Below are experts of layer 7 (counted from 0) of a mixture-of-experts language model. Rows are named router (the router's row for the expert), down (a neuron's output weights, with its number) and show model dimensions 0-255. Each number is 128 + 24 x the weight over its row's rms, rounded and kept within 0 to 255. Numbers have three digits each.
Before each expert's rows: "comes before" lists some tokens at least twice as common just after its tokens as in all text. This comes from a sample of Wikipedia text that the model never trained on. Tokens count by the router's weight.

# expert 6
comes before: "\n", " ", " and", " of", " in", " 0"
router:138135105132091127113072131078192124128122140068147120147186153132148119138147100114105124150097117145108090079118110105138146062101132131152132142137175149101132191136124194128156085116146180164132139142146156089136128112133146156122121127076187152103146129130112084133151097113141114085143134155147142174100102124127148132071169144144127165118144141132145148135120144093133149107107146135138138109177129118123116107138136128108108113130134138119131118158118120112118074118129121103148140189108146106147152115092123141151109121134178145114138138098109138141104102117174090127120097119131122150097116152148129131142115172125107116079144115098164113132100173123140134121115142128126106137106102154139112111145120145168160136102149102163135110115117092126150115110128146
down0:117163124123147116136118121159127180143120133147123098158115139103096108093163152149150118161135125135090113153100092113185162096120130117089129157135152119150153130098118129100102157135110152079089124117128130162133122113086108155135080099144125073130088103124147085096142092163129083133094161083135129122093114136165150102149145122144143148153130131102148120114152099156112134129139147116168111106111109157126093098145148118146126092157144131107114154134120128138097148113078120143160119095153119097162157147117148101125147136140107148169122151122114122114163123136134102140115096123130111093143173153121090112099102105134090108119090111126075139111137145159138089162116099128178159125105176053090164130087107131139120132111137119115155141110113089145139126125139158
down1:096165136185175141144148142203135116156080172129111122152140124128130175133133163101108150169078141105148088124114109122153124132135123130131068178110117144135158153098093150088141131107116101090115163109154090148115170114134116130090149109150133138124175089154156152157120135122148109142101114099133143158111101153142132118117118158130133144092117088124155149096100179176133133167111177116169135110086128111136117112144123113097179115135122154111125122145144088151107139094136163121138128145098143111161112103128122106120134140119125118080101136134115124119138106125148095131079129122097091103120113080156133109091130119152094157157168144104103136124166115128127150120112102127147113133098124096147156138118102137134119117113138172132153124142167147140150161138097147
down2:107118107146105104121145083117132096128163105111129125146156169137078097150085126136130124117136129154096145123167093094109101115152131100160137140119182146157120149125125142131147132130143149144156154125145163108088147119145106137134091129132136103103129131148071116173152135144147121130114133175106097091124154110126112114124129118109143154145112157151129112155144117066116200107178171136116141123111087128178130124122200086105117129109139142133102140115134141141102131141132095115140097129133144183157126120129116162122089132118173106089104114076111120142116121129164138127094124147132148143123140129098153089110182152153142135131117118123118165088132116168122137112133093115106120128096158172085084144128175136085124106139108137148098161162113106087159109134146134
down3:144096112153126128146159113111130103135105105108143120144109092156101119124114152182153122109116143174126119123171116139154131112129106161144142131145116110108108137119112119117118118124103082119130114129105126155153155156152107122156141095111102095123140127154157160148124126130139119138120079136111122132126082098126099123153105133105109085119137108122133091159135119127106083175098162140101150137145144170078103094152111157122091148126156121124126153112135153104153159153091158109147207120108119124151147137160105131115149143082106186152194131105137112123128140133161109160121118150074166095071126126086144115110097111126060135130174120100150136119133070122153110092118130136132108142112150119124152112120101126095132130105114163114089129111173131150146112113121193
down4:119122159113126128128133134121182131169114119152168105166128181137170100129116097141123108101140141133147123177127136172116161105100139110123115132146141142124120138105144155164129140139183171128123117125136118158145145098113063111148123152157162139120120156145091137190130176139107117112108167173163145111143136105092139115141151155132154164143106135173155144137133149109105127102123113096128116108101119122134151128143109143129118157121145153141117152112144115132177113124074128129143119127134104086120133129119107120160182101146144126088100100101132091136085090162109196169125110136121123172166132124134129121185160137091112114104138123130158157154079175149129132150154133141123127153123121161131087110110095098137137101107106073110142104168101113144144123158133135
down5:135121120116108109094159075091148151175132122107119115185144103118154150105130101078097132118174107149151130141124132168150148131130099158096110122115134123123147141090207126117171145123118141121148095153115142135063123101141112106136152142169163124165114108137142118144149126146111124114125105113138158090111103111092099162146107148130095159146081118138128171126093093150144213138138179162112148108137174153120114129109111089095133143152146096118110112178124111101102111108108116148102164154134149131130123112135134136158103147090120134094131128151162117102108074119144124138115130113117131170141109100090146123134129123114145134139132146115132125127159128150116109174124114104122091124118123107091117100137151131109090153136156145128091142117153130095116125167110190
down6:132141103143100136126116163114128099128120141141110138090135158107119114102140121137116120148136155129116119176140123116172144124086116107147124124148163142114074164079110131173160121138112101121123135132114133159143134128121132127136131144124160078110161087134166173159086146130136109087175115086187098110151137133118136156093146129119123133111145142131092088179159100143149095091117138094113148100141119179128141111122169159126109125139150170143115146124151145103121091113130171118146146128128126134109151158152136156163143144136123174109138126103136146120174102128070137143141103120137059157162130158160152152128158186099165157133108159112150088140105084126143111158123159137159108148082114167133102132115109129121127162168127125131131113098142097146111102120172152
down7:150118123132144128115117151169120117123132138156085117129172172101112109108059134106130121116104120112166139125133091115153123114145112098137145126145138105145129126105113119086136126114117140118126109102115126072111105123161157140177129144074116129175170106117107140136156098153124189073139093145112128095129148094129145142091106143126078056147160144118104115135143161124103132156156158121147142123156156126156137087154110107100148120115138151109185085150153117138103135128112104111100142103107163109152147102128192128123104158095130096133126092130131120135109103119150142151149171103096119121156105085098135144130139089133100122112114141103093121140162099124187106150101131128159125122161092147148126081072136130169123116106108140116122141105115097140132142142144113
down8:146104134177115157125131104110113146126124162136127091152143139169113134083124138152155161157131127111115164090144155117117153104110089168101159112108118119120159153143068095147115141174160105064147112145099125141117127166173149129133098118155120094115159131148154146131169120125079136118114123127117110107151124153149146136090097175132125150150111110135109111119144145116154094172143127077138135133095166113158140161106117131145143143129164093132104100137174110108158112108093133115094145140117137146135122122090154113138122120078141139128098167164103122121129070158112079152134101128137112108110145102129151110132134094128114180147158144104119126099139117169130147129126137122158137108162105037112148126107119132178107115091087122135175104121134133128127138122109127
down9:096155169144120066145126112095138110131143159135116165148129124107157189101051154109104102177155123104100132118127139080148153141129118151119120080135154178120112166164164137102136130127138134088148133138132086142143091099072093130114127116133096120143133128088084133147133159125128148178138145122139132114128133146163124152138098114151144141143143147157129158138121117107108157129092074084119142114130108104106106124114128167108118187121117138169122149147094101125127154163165127122115117118113121151094124160095145092115111107161140100128126157159133139073137099148134134077133144127149156083142127118152102126123135099092124141130118121103135134164090160181122118152151110133145159121139126097140160120099127093148156127144114151105122180127110102111105099117128143
down10:128119152181091149129173096109147113104065132176160131126146090128081080089162128091146144128172141158102125128088110141121142142098144169116116129158149127179102101162107142097146125152135140154111134174126112092177155107099148123091142114135107123128158132140104139134125111112135149113095111151096155144131138123115116109127103129101115108151155117132134139139143083099144137118129131147167166120103135151139151091137122083113164108118107156163103096132116176152076150131130180104137123119098138182143135098131148091112147124170125154147159155163042084105131131149125149122107155110141133119119094102150145144135115160146114105149138132110105079111147159151115147091117104123178156129130116153114123142097131140133129148088121133131123123108141131120150134111138148
down11:128120169114143129127120150102107109144112127073133105134135121103124142132108135102114133124141111145157151105101104194138113107104126162110181143155132108106133109127126072093152101086152136109107138165147129148123087130123134114146101096113122104163121097115098153134103140131153141117109143153084141157165106078110097125125131156144123163147137145125132085149096103106120152081111138087129127140117104157106158118128104146134182170160109192109136081120118153131093141146135083088117138096185147125151122131152162106119061112151126163114111136117112081117133142127082142135135086101165116106111102139133131166160111138144178120100107128119093121105099107146135097109111147101124104090170133133157139130089120132099113144157120129130124127187112162108115138152147141
down12:108096122094169087134132133133135103100140086141131122119129144118123119125113148147136139123118152152148121121123097183130102112138108119118129155143112150152162101155126152079114161086142128111144151105096132148129175091126104128159131159142141112120112143150153150115094105122106109136077163099140100119101126132142147123060118134117105099160116138076159181124131131128125143152135125092162134152092131117152153140129115108123123091105124136121105140134111136137107131140141111106124161094149109127097130126079169131139100071102140181131111127122166066163122147127150170134124105076165138155119104100114104173086153125128077169171119136099139118106122178143147106141138133109145129141134104119140191183151077124165113126165124146129140168157140163125117153101125126
down13:119146119137139140170106116116128133147134123154125116128131098136126111120157136172125118152165133103131119134126121147150143164120121104109104135132114104114146111121138073128149142164100132134104180111110161144131117127118110141101121120138077116144105142138124125091121134136116148129122144087117115097128154126130120114162057125114142119095143158123126143104102117144119107105093158154080105119117149116121133107143155105150153133126135091120138107065105129106099124096131142166109118108143140140124086163151147127128114101098100115134136100159105136144147130158145134146105145114154122127118163120081135110078111115153144154145138108138118147128141121132102110144140103167094135125167123000127119126124135119097123152125151125130140104126154135155127138144138126
down14:128101095137113111135115174107117091116136116081109129140117138151141111164155116130139134125106118125146130143127136150135082117122133161123111126140106123114133150109109128153105124129140118139117106147119131142165151147155133144162146119114140116168102146161106144142128124064100158126136150143133119107131143105115118139086144109105080132105095106139158156181109132147131126138082142124139106151117140139168151137144132142087157057142143109155127120087139132140135139127121129115144124135117105154084120139198152137128118130105106146140151113100182151132088140121082116116127111165146107154137139143125133093113111126137049120119124113117152131149112135206103133088094103131171137075114190140196143170169146134106094148146150168071127117116149108174140164098143118
down15:131165096140117134138122112094143158102127137146123146133130174124116123104130088125134119145134124112098168075158080152170121137139125131100100124100192132148081138135137158089109112141106109149151116132120184142156130151080133104153150146120157106113151141101169145150114095140125105150145136124135111130142152157075158115135102129163101142137097095169113133106158128092134113104099124108100124134145140154194096108125131166149062115136151162115147123108106118137107114114075142143112114123147139120160087142109144151147124157156132121112099116105116091173132098131125139115167101140161158179100118161145090137114113106143116160121111146151178125103114121163125129142126124103109086083137156120138112123091101119122090106143102159095107153123107127115194105138111147
down16:127150176130121177146099138129133082072148122108138098128121126130083098093108089107152131134158109152150153113142118140116156076096081149168119154166108164123069145151152115107105135145167163105120142090116123161107157177099106161125155120087151120147133106115118135117149086146151141095116132150105090125149155094102132133149159121123111110111099158108116122130150124100118121139168129092133142128103128169132142139113148132110085137131139100150109148164148133130124157151082159099142111139137120110108150125152100129107096111094091093101129123135126125139131128138124186147123091154142135104144144062117114127143105150120110138117107132122137068148158114130155154150102148147115130120132151194165151174158145129114151140088159126140077156165147141138145113140139120
down17:094106123119110119135122123135103092147117113104127111139099166132116124174098172093162119095165130129134128111120085104081128129157118155136116134124171143156160092121117137093096146094149149148135128125119143136102130126126118108086117115145100099162126132105136135126144141132134181105145183152156097160175102151134182165131094148140118157181111092161147115101094139155093128080121126123179138075114148160138093101141099135120103129141125115094092080153108081114093148096126118113140090139117156125147102132144140130135100125119137169117126159104087116152175104138141075099099121117128124140126126158106155103131146128138075145125116118158143137129132124178124152134111118143124133091161142064099098112110125161137126092165127124120142129103161154156084145125114133
down18:144116116116141166098144096099162091111122144138132091147173132145086173119143137144157144098152152110104107110089098131197067141122121092126130131111118134154107138119112147115070070102138122121145150113124102153139108125114162075111089114135141134100151090123157154129115180083138128137122128147157140124125114128104104179159128142118114135135160136124135112147166153137157083145114092143123121143125103107109162097084168135163169092152142120153134103117145141108127131138133112102071088124103105162090122132120120145108111120156105132138149153124111117110141140140129169147125123112175167133148191163141101123148153143106124130126118119094136111123131164068160131120151145127120144107132121119139161125123111111098138101136082157116142119117132154142082142166187129
down19:118085130153080108106138114104092155153135143098141151156106117110104111114098196159153109098067126120105141137146152140147153129077110132135111116154156146143091112138094140115126066106119115148141115148116108145112127136109131119115142125137135169136131122169091161138141125135130076071124157093116118118127143099142111137122124134129166123181149105115136126131122135094116126124141141103133132167149125141155145181128151108127126140109114173123127139162167140134123153129144146165114115079119066145100178166151122113121115111086144083152105125152123133108101148132081094123149134121145089139108111139097146109128139091124096200198142132138119139182109110126180113135125116098126135135167107119107142085089133128126146109136147120121134123106143103077112122161138157
down20:140111116167146127080147116109166131121149088166139140107150097108155143118110106113137101126117162103139106119125132141117139117199114138135160114126158132108140157181160118166173133107151093140139086165135152146124101175137155118115209148116110123121130103115097113110138090137145094094154156125109117150136098167126135107115138134123130123062133154111107143140124103146116113115120099120104117153128147075100112152156138116162128137143127107139157133127116120137114124138122123136118152162115135110121105131125123160124129124106128092127157156152121136142161127108219163137136169135157085098088162140105124098109142074160147127147153104132086148148122084146104136114153124067089132105120121163097137145171109119139099152135184182136149125131143122116120136117123156
down21:118124118140134139118130122155136107109131105091123169098119176130196146109106162113124132124125117156113121100095143147136139150163117126094128127093140114100154131136145114125111111113178134152113099134139133144119099137144110126133134135171166057137132111100150160124058142134083115112137111128162088107138168150144139155109112161156162162132125130094097154132168146154125168120141135117135146139122079169154119134124133114095113141131118117093112165073122127161120094143120164130159123115118137164119117123114101111152107139124087154101073127101130117121165115130131108106170114163111115128120140122142129123161190135091128105136147164100119153124171137109167109174091093113162079138112160115102116134144129098097143185113168078141124123106133120173127154132153155
down22:148107152084117129124172112083137097121110115128132122091127137155176101131071155111153152151170084084139130162155138097178135118143095146138164134123140143156135086089172165147102106087113137113129158140080158105123180140072123156111115112117146153146147133144131114104104118121132137141111133120113102096158118093118103108109137123138128114114113152124137153118121110106107129109130139155144121136171151149158148131116130150096091155195138108141121178171153087135104137141158114146154126132135189118174104149132148110132133125123132101109149136122123108124153101158130119096093113141069127116131170133119113113145129155105127146124151119117105085095097096162127100109132088133063156134152117111150147177108146126136122125137090143110127105137138112088093110148106154
down23:073086140140097120100145123151160127136119146132174153118111144135120090139129111130101140169152124114181097123149092139136147132133120140141122113133158178178147172140108134098195111081172122144162122136083152176166151094069142117096127153146131138108129134114144131114093133127116099104157098133172153148103130109095113112125128149109174105176138161127121125129075091115113133118127161111095109137150134143118128136127136114074082133158130105125138153118114132137142144134125158081148126129160118142124134133090139154120115101109114126114113144075153118134103120151144100118121091173125133161138131113133091184134088097136116084106149133145147099122119142118129100097147101133144148105083117111150158159155104150149148174133135145126109107117131161167154145140125075
down24:104128144131134130100136158124122111124087122107149157165135133175093146148146106131123121125113124118129126106112138158101133112108160131106126106100148104156159160148124094081100090135121112143137135139134147111127110123172132107155096174138116058086153104112088119076150142101113074119122118119134097122116151143121157127102135109134106149132113159167177176087122119121117150141135081140133170156151153130155124128112119159110089120150126162125115148091117100147124062130100150111150112160121129159135119099186112151123122157102148126120169093155138123144124115121107171132147105138106130117150133154132108099133114156110167121181161142122125100148067099146142189143150139121127131078153118124092148120149099120149114086186121154134105147145110148153145162146100110
down25:141091129194097097113126083158125147141169100132157102147124082106141155068109121051127112094136102121101121145114123169135126110129078131115142135161153188105103132165127139138144118099132169113155111177138147141095163145139131110108132120172136133103151144190185130108100142135139161131156090130104105107100152133122118150149154100128119123099104071123097167143149115121149129068151137131108144134109112115139114144117145101128171139121127127139131099127125141176134132157142067123107137104140136083116143111128087162116126155158163112163103160101116116149146143121102071152163162129135125144122107120133161120104090149100124167139115097138124128091155121112119130115126126128148104091120088161123109164142152122131112155147120135129150120122134124140110140103135132
down26:177158149075129185144148131114144180169140144131131100102134148089099163133112119131120153075143130100138173118134111123153111136073148126120112133129105138129110120102138137126114158123136110135144126095117114171127137154115076104090113137141144096149136124138139130118127085132137155123135124108137179139128138128098130160126168141115137143105101119143098121111104131126121167137124132143100099120163133184169130157109157121143191089130120136121108150142124134171134132117141132136149123073110160112121154137115148132164115117097126127149175152091158110139165164093105118121123117086085133181139134116126179136143114137086132107100148099113127071074110133114115145114089146120128177120134108161100096104134143139121136107109118181145117133098160170096158155130164174
down27:101139143080127152121106104139117140127143110122153163150150125125135132085145158106172162117151113141127164144124136170138097097105106087112140103134121125116105169084093116081150124127108136107112122111111111138142150135153095113092142071122163150168134080143095100158123112167188106093125138128185125105083109143129145117152134143130124102126161155142134094140109129136138133137185127128125067119162132127144104130140080159139137122133105125097086152130099085106113096107137134094147183123108166128081141148132108130164116179130102124114138113133079132125147145123146094145144099155132130117119156133122153145138096084134159105138113140113131145094155151130115138128149123156119158084144127198137094129104084117113085155120088154122109115131161127088148126128138112
down28:177143112127128138089073123127135173118111118195131146101145158112137151120137129092156073144118144121106116102160136129151158134165106143139134112087154182129122157168133150137093148118136158166159111143153147168129127124116176089119135137120107056110107109095101118153125142128147159090144114127113102127187139065122108143148129144174151151107134133152153154127147100107147106172153145113145102087106114140140121126125133124165143119132181096141134128103156140132095172127131104166114142128119160095169140133130124126112158091103171118125105110120113139122136097119125133144170125110101126124126127144134172152161111145137129084119178187099114141110103147131136138153157141128115144128119087143108161126097189109146126133108136166110120126127108085119124133156128111
down29:131146154122155152098109154134152130117110165076152091137132101141141160140114119124155102140155155142188148119161155149113115120175136164130148145139172123103120112141160124138130162101146162087135129125156118137117089137113103105176112158135134133110134119137125151103120134107120170102090110158101087131121127143083103129135169134140113115106097121178123134095133129163131133117136099128114123165150126108141111122087152141176138126115130149109126115131139103166142164156148105138132136147085145128122111113089154119167141087143191146137119149119078159080118115182150139130061130163110192135172124105151136111077132126105137150144133140128150122086132091172097150175122147176109143131136120173153143111155106140170141146135109135104153125131111156108123121117158125
down30:118101159098119110128151116130115105131127085125151110148145147190127137134128103123132131111166147103120134145116134123117106099148120140097114161116156109082152141109119097141164091161134152160114117060153136130165095115140104117122125136111148131167135163167137127139150105108140172104140166125099120139161152129158128115136119132113170136122091150126133158117174159110091148138143151134151144130130087135189207093131172121124125084118137127105169132152117125125137160096149130105104122154135099098119135147093156142150120112071108128132145136114132091151058134121128148137149130144130135104132126136063154114113158116143102119149157163080125162149113120163154128106164149084156151121082121128143092144098128187116062128142122123116143131111130106118120139103150118
down31:099102109154098126107080119123113145126097098090123077142109087152112093188134124162115110122147109106170112131108160114131113098138137147148148099085127161129134157125117119075085105129137113087113137151142115123174146136180125158146142115135163159095143129123146143128143119131118155117157162119107168119103099140126112134133144103144120149170080127107144119109091177121152087097100121161067098164137166088123119108118138137087119091116151119126132124129148136138150094157157105136130125157128142132114119099110170110092080131148138124138135096119141126168130178121135138150102116158130115129077125112098154090133113113179135155123104126147124154134083145112149143117138156135151129157123131160133144076143126141088137178106147099112114133136106055130136100112112137
down32:172134136115132131119140144140171165102128137118106103108102107150096130123151123126123138142132121074164112100112101115132128113088154120133115103184186085148134128162164126116099127125122157146109189122097099101129133125142133099114151093108087145133134129098144130104146137156110127146166112117177129081142168172089165129128157143129131128154113139145119112122155111120203110142151102100152140117158136111121154102084162119141114107118112094113124146119119148086147084140175132068164111130117159152084159104090118088094140085201112137148115111175125151130143116111141121114130163115092115124079142127113116118163121104106157138121147127093134147135136118086128144102101149140083142148137104152138124123140121122130156092099143132093131154130115163144162142128143128
down33:121088127171107147127127105097148129127166115075144092191139120150126166130123140106142125137139127112087152111180136104102150127136106120128115118109107165096110124160138092123097159161107129119184086087147122139156113144139100113130158115137161137126084179152155112147165127106112071172137139086120140112125128133115150117168119107118117145118106106124161178150163130113147117122135086120119125163160166121124103120132125136137154146159145156131137126098149115149146124160109128128080114085107091153127118145105124166119137146107178132151161125142105123147150170116187109146131123147141146134138144154116124080124106128144093125116114156101144115116125151139083081124157167137133117105092123068147097102165126160140134145113136087112090152165105106133107107170113144
down34:132111101140107089113126124137162129119159089124129134130093127153113151143148140130145114109120189146105132075083161164145109160126094163119098140178162105088148155154142135126149199120149119111148139128083141123126106154111131142138108129143092138154127111092112117103141115103142122129105158155124121103146097164145136095122138118133126129118154112204135078133151121076150105154143121108116146138120122124131130138109108140144133135131170089144120119190130132130142116133136199138094134142148127108107128156116136145129121153150127100105096096143142121122120131121157146144134152149169111149090149120132114159147148098160095147123178124154141135128157141163101115149109076117101102177152137190104116101145076115082094106134128124122128124094127173139115093167086118
down35:162073121145138114110158113113133143116129121130131089121123125088130105111144159138089101086093148117106114159105085120114134105084133145100084158120094104124117173142129094137108150126129166111158163102115118125110139110122142113129117158084152094146143142125138123121092136152126138129127100150084169115146118142082104133123105115128129132126123109100132189090111190160123142127133121064093119162161122126094125123112127124093126115141145108156071137108124118106104175072118152137106137148102137090141150146125125107138149122155120115154105100124143093068125116131127128140119138142136115052106145125148136125157097185128126109149136151112129088094186158123172142153088124124124109148123142142152147135092091133129124152166122121145072091094120135133166131123139148
down36:173132182121118128120143088123141153113154133125165121122137168091138118127105127137180098150114113151137147129143160120119134141111129138127149141132133114090140149180135128131147097119066153142142103115086158135103122069123129149124098103170130121133114168164129143142126133164105111137119152156165117116135156127130140122110153109170114120106164144131120144151133127168115121098125137088104145130120124150093145145149163146137124068097166118130068113137153132132099090157136162145108188144130091166123134098120116147107103104122116159120142121105119090128142096131128142122101138103141186138115140143122176133117105186168087177119079128147147142163147146151098104129140144100122149086133134097107176130156058090143104140145111148154149108143124172133154116127121143
down37:126098140104090100093127179121140160129078080150157164119143179098130075101140158111104094121130107099142131109147123154155114141112145124141111088106126115102117109107139139134141147170151121084117121152146096113107114143130136126159161108131149149136178118128111107129088139165155105153137146097137120115157137104147119155121130101176119141092128148150100096126121159127138130137155150111119064153141113093171128135131151148105178152141137142132145172125127140134107144150070190132132124126137134171087160155176090123134136100133162112157093117121158146134126156136107112114152098158114119133122152117137114145145106120118138108157088058103121149117178110124074114119123092152135148128090119092112167141132099129128086108082102115115126104109123157139133128115146157
down38:100132116137142150084112132139117108122097138164142108072153132115135150152124135114111096149119140133132096094134114144104106122120127103128138123125124120134106123136131122107180137124128138145093182098159143109160146108100127150133189116178141126097088106130161118121092104106129069096169118136122150169151148089116100114125151083174113129139133102125091133125155096104099134155114112092149141132108146109124143119138117133101135184150135135139159122162158121161132117119114142108165165144144132122145119098097065133140114141130109129063129099116111140142095083134136145140138111093136123162126106177152122115089100135112106149137146164099083125129114138122141099140163175097085126166099130154121116147109148133083178118106135080121130139137100117107160145130128211
down39:139090148092119148108147134138108104122136129133117127124114119134141170135105145127098082148139162112117072106118127151121128144122098106105072100126169150117108131140148113118133117077183123107123129136135115126134066136135070135091114120145114123135122128124113142138144094118087115101092103134114150097134151119127119116134096113154132162116129163116137094110093125169104108118119148120137165126081128123144083115141126137109112104119099137161141093128125140132172113103141129120081157146102137118131111124175188116150111101133122133127128109137104152076163092114118103147142138122154151134110085128098148102132144156145177124115132129094134159120150122195098124164139092056169162135155152064131108160168135074111117104102157133131093164150102105110118130161133100
down40:143082117138110104160119138125146088105131113092160114085121133146114131112106157128145161110124154157150133138090107162157145164151120159092162163128158116091160097129091119108183103114066086143137083120100090124158111118137129138114115100098192155122173089127124138115133089110158162136110134131131148140125102155128127118107092147147143153129080133154162106115156119186098160127154127175134150142147124110138126137084093139120084106129123170097134124117124086117120126147108159102099116140136103098103135138098147109097107115141112148131117157147095097136153107150141139158146128126139078114136110112135115159098093087141109117158120155113149136124086128097177140100113134143171116133168096126156139117140084107141169165127120131128152129111122127133112080140146100
down41:136092139089127118184153119078109140150153137149159153109116108161088148120099139129115115133153119118101117127108112100092096136135100119154145093129151109126141135103140146114121132125090107169128110095128135137064103144086122124114141148115126134140146147081131173114132154159139126174125156152129114136120111107147140164109142173188127158165122132133126143126108087105116145144159167072156106120146130098139102139113134141137150153102129135152138153139133130133104095138121117117090114056137120098089148140062100111156127157124176113141151143129108118129086106164138118124098098109138138138144116102125132109065134129147137167174098158126083136153171133165124137124135137109097131142115131130098128148084107135116158119140121093123179081121122146183138142097122179
down42:138119182134149124120100199146089110150114111121152102098125109146089103147113105116100119137142145133110133146146093159157098141133136137085133080162133114138116136086128151096096092142070127114125112163108143117070136134093135059145087147110149139167112129122148145125101144105164205133101170090128127107110093096150132118140158123128115104148146158128101111124153143084103106121133102115149085149118100142158152098136134136078165129123123158101144149089155099115132152121128126137133183097105136122150109129159157113126139161126183105104124164149128125156142139134122128145108131129140168127134132135137113147145144109123166087122080114138103139140095130076143145138139144136113110135141093110119149154105161108093140124133164130085111128100136120118108166107088116
down43:136157148122136125126154147150117137139138134126145176091137112128169117112148159105124125159139148123128122155109086126153166155153135135150097139118096126181142156104143137125130161127098140098107167078111106151135120074150132113095055148166108117181137087134117142133127135087064128119090116159113123157102164127120116160127093130122116136157139165169099122112102133107070161121116109070123143126156155123117107141158098190108131152131123128097146122172138160128101138126189100160112166109149127152129103148117153161127105119083102139138136134171148161148134099137125090147116094141106142135107130106143092118076121127167120156120158091106105121117160118083117109119093124119152108113127133098119138108132112132088124102103116115159101097124132143142127102112128097
down44:132097122144143111166117112084142124110088126126138131136133100107122159133166130115149138166125098133127129153137172131162162124090122101100164110144117125112125124147125142155134203160135121103114122145140096102085112181112115162113140125139152147094121130120134144127137112088121122153150084132109112115116147157110136148119123144113111079106145118105144158133145150080150142117124191112136167157127131122152125127121155166138101129133141156151155118117109105161138177162062157141116161100127118164126124152124124131153162105091142108117132105129123171134143159120102112118139088069144118109091099153139118147119150113143181128131066136142125143144124134180103128127105193131129115103130127082163099130135119153137115102085163124159145084076156147069123126147154124
down45:148122136119135149126056200151147113109164134141089117121151117100113113178120151111135115111144152159175167130160118121141112130138139173100123084151144126152123117146135132157138099114120117145149168152082176096153123130110125099121118121153123167118138121104125124135167132132207150106090150126129112159089141126131099126102125109098134117160149123118138152164095157100124107173139160094124158117148159109127127159093135120101148116086142101140110164111152154106107155165124150073120113089101125119105128114116121098126133135129129069141116137156123131150130180095152155135159101105184108124153139123170161131169133116141150154116118146118123155097146113134157138097143107104110166124149130171133121125154089188112134107126147140137140113152112139106104130158111157
down46:140104134103133132149123140109147109128095106123119115145067113153168114133125103155086099112146141107113107131089129159145122125117157129165111150119086121136162074135159089121137171126152129146102125126085112156106121155093148155103119130108122096136086097099144157115171095137134152133130095139107094145113117107121121124156138144115130126127160127107163119082114168106139127152160142171158137116107126162138110144083108112100122127102185150114110121110139192110162143148140084167141128146130113136129116133095131152151135145156142122141179098137131144149171102108143108106095144067090114095158088145124135094126112131110116171085119115096180146157119144121104104162117112162175137136131124171094156106124134147133102096110146095142111115096141121097119133190120135
down47:126111146111175117119113137130070156160121129085148135141137136142095128117132106116140164114131144109114127128129105089157133167108138140150174097175108156110116116138149120143134117107138109102138171165099122102137123107159079109155113117134120127170116098067162089115114138141147117147124086158104106133130130157090103131171177143153147101152184111112184103134111119145160097139155134105164140140120118124114145119145140119149126112134120162149119126151121099118164171141176125128151128139159085145173136046117128105096150125138114131103164148105138159162122101125122139141138098137134106117174134099110110115144131111161096148134134127112125062120144203109127145160145166151176138162138122152156121119102124126111145183124106147119102096129117148121112126126121111
down48:128136117081155116137160137120118107128129144140119126144150140158117169125204133174112143112137119144135133141129118163127096074099135104148129158147145111107081108124107122125131124130127144131145140124149124114177113133158175104154141137123151138125127165101164128090128159133127131119118127139123133138170146119110139126169085088155159091105127112134159147134130145150129108139109134137094105166144168151129133135112145121152128171096116064143139117123137128087117114118130098194150177144132172141152155167167147086131117147137168118136119159104133178101128105138154125086144112159120138116099115140110112132093127153140116109113121167147129161117127108099136108135170118117134117131139126000145156087138116130162121121121117145133145142132127134139108149119099110
down49:150139101120156157139144110138131134127124110112083123095100130112128123088138143125120080099119126087121114130087124128109122150118100162134153144113089121109109115137107178155133222124059129118145110138093156145092092155123172136146169137165140156142102130126172117162105153162128129176112125120120118132109137116082118141130116116116144120084145081119062115135127138101159141121114166109105133094158107105124125096165139111131124118139142136168123126119072134139120123122172140118059144125135140122098142137071092123132128142131130135163090140098106123190128163131145114147122152139131145118107170111093116144085165114115138119100114128121105114154115121090135091161136144129155094151120128139148085101119126100113105128143147088129152111115102112118108113168115163
down50:158104155069103097124100156101142128107134102086111146098100080134138136120092109124140131159125137130090089140117153133135160110130159092113096131133105151146093131165117144183128156158123094180118129139116069135129103087111129122116124145116116096148143167128103123111167163121129102118136109134105127153155152120116157145150117118161168076126150130102135112107121122140113148143164134122124102159147155126133145133121147126164169156147138149149117097120100124144134090160119145163149143115123117171083115154112086118126128129115145115152161140103161152108136115097108162140111113187113143130114138127113107094072101129097060184133136139108114119191105169096110089129132125114148114121117184138093157148110083106118143126136121120111156128131150135090149087130117151
down51:138123109129138100112111104086116087122132099131150156102145126144161139086180114146120147124114127136137116114113096123115151110103134109150161127148104142074102154152113144101153115180153123162144090106182090161126084120157109138156133134118126114139106109167137136159140119120090094133129127163169158131135129114134131097137092142140117107157121117201141142080159125146088144101114121097124160146117113120099133113153121134097129160119122121168119159122114144129111133109098074176148127085122144134111129127084092163165103111085143186159124125102065122156090130123111172110161132153155122137157103139130116139161138153106102129132117136144142130135116195089119110116113119133138142140141112150096114149112131135139153189145138178135113108131141108144159168102160155
down52:154126120168128123141160110119152137137139096113122119157144115133133126093128160119122090157114144106144141159153135161048141099134127113158139126137078135113178129095135131140139151183117173083140135131125128070127132139136112141141106145142140162143102121113150151148121160100149125118120123139145150094131162108097114110143099125087184117150106075134099101117113103167145122138129110117138105132064119086123119129112108116138094156080166135122131145099110148137153124156115133113108131150115115151104163159123089133167125108126145142175147107115127125107077100116138137109120157157081089084161126134129096147122147135103125136141161160156116155125074114125115139101118102095133125097113083170136101083153090113138106123116141170113134078116129097132122139170185120
down53:132152103122147099132156160095100151160142147142090129149210157136141094145188112150124123144136138135119126084132113086134115123115110101170142124143100130127115131142128115120128114136146162160090175151135090150128147141106119150130113088151156118123084128093135111082125128125043131109132144123127130120106113143099160108136142151113071130155115079104103093123078122126161159092151173097105111136112134083080083118129126117110118095191117148153140117116086089116164133131102131096121089111135135103152154150140115120147148127128133132135140132125149111123138115106158142165156123150149142111085111141144106102138128115134106115101113145105090121173113140125136168126110093176103101137111134126141156108090107140184149149120138129126144140165106159151128134104113163
down54:117122142135070126101099131164096130113150138115124149124149127075175130158147097112157068073117115093142169097133081133138108102135171124156113153123073182132138130132147104117105163081106129130088107120100128114105163121164148128114114125158125101095125136116081142101140150129124115119115147107136083091105121148101113116115107164097159125141143147101105160106148127151108118125114087117146138149147097099135151133129123110120145138101146135089152108119113111124068154137160150122101139107137125123124143160158127122108126152115126124171107110140153120154139171182105155138125126137125158115123116122127133113108168121102150156124133181111155147114132145089156120139127163143127091177123072120099128113103138153151107150073124081093145087135130072137109097107138111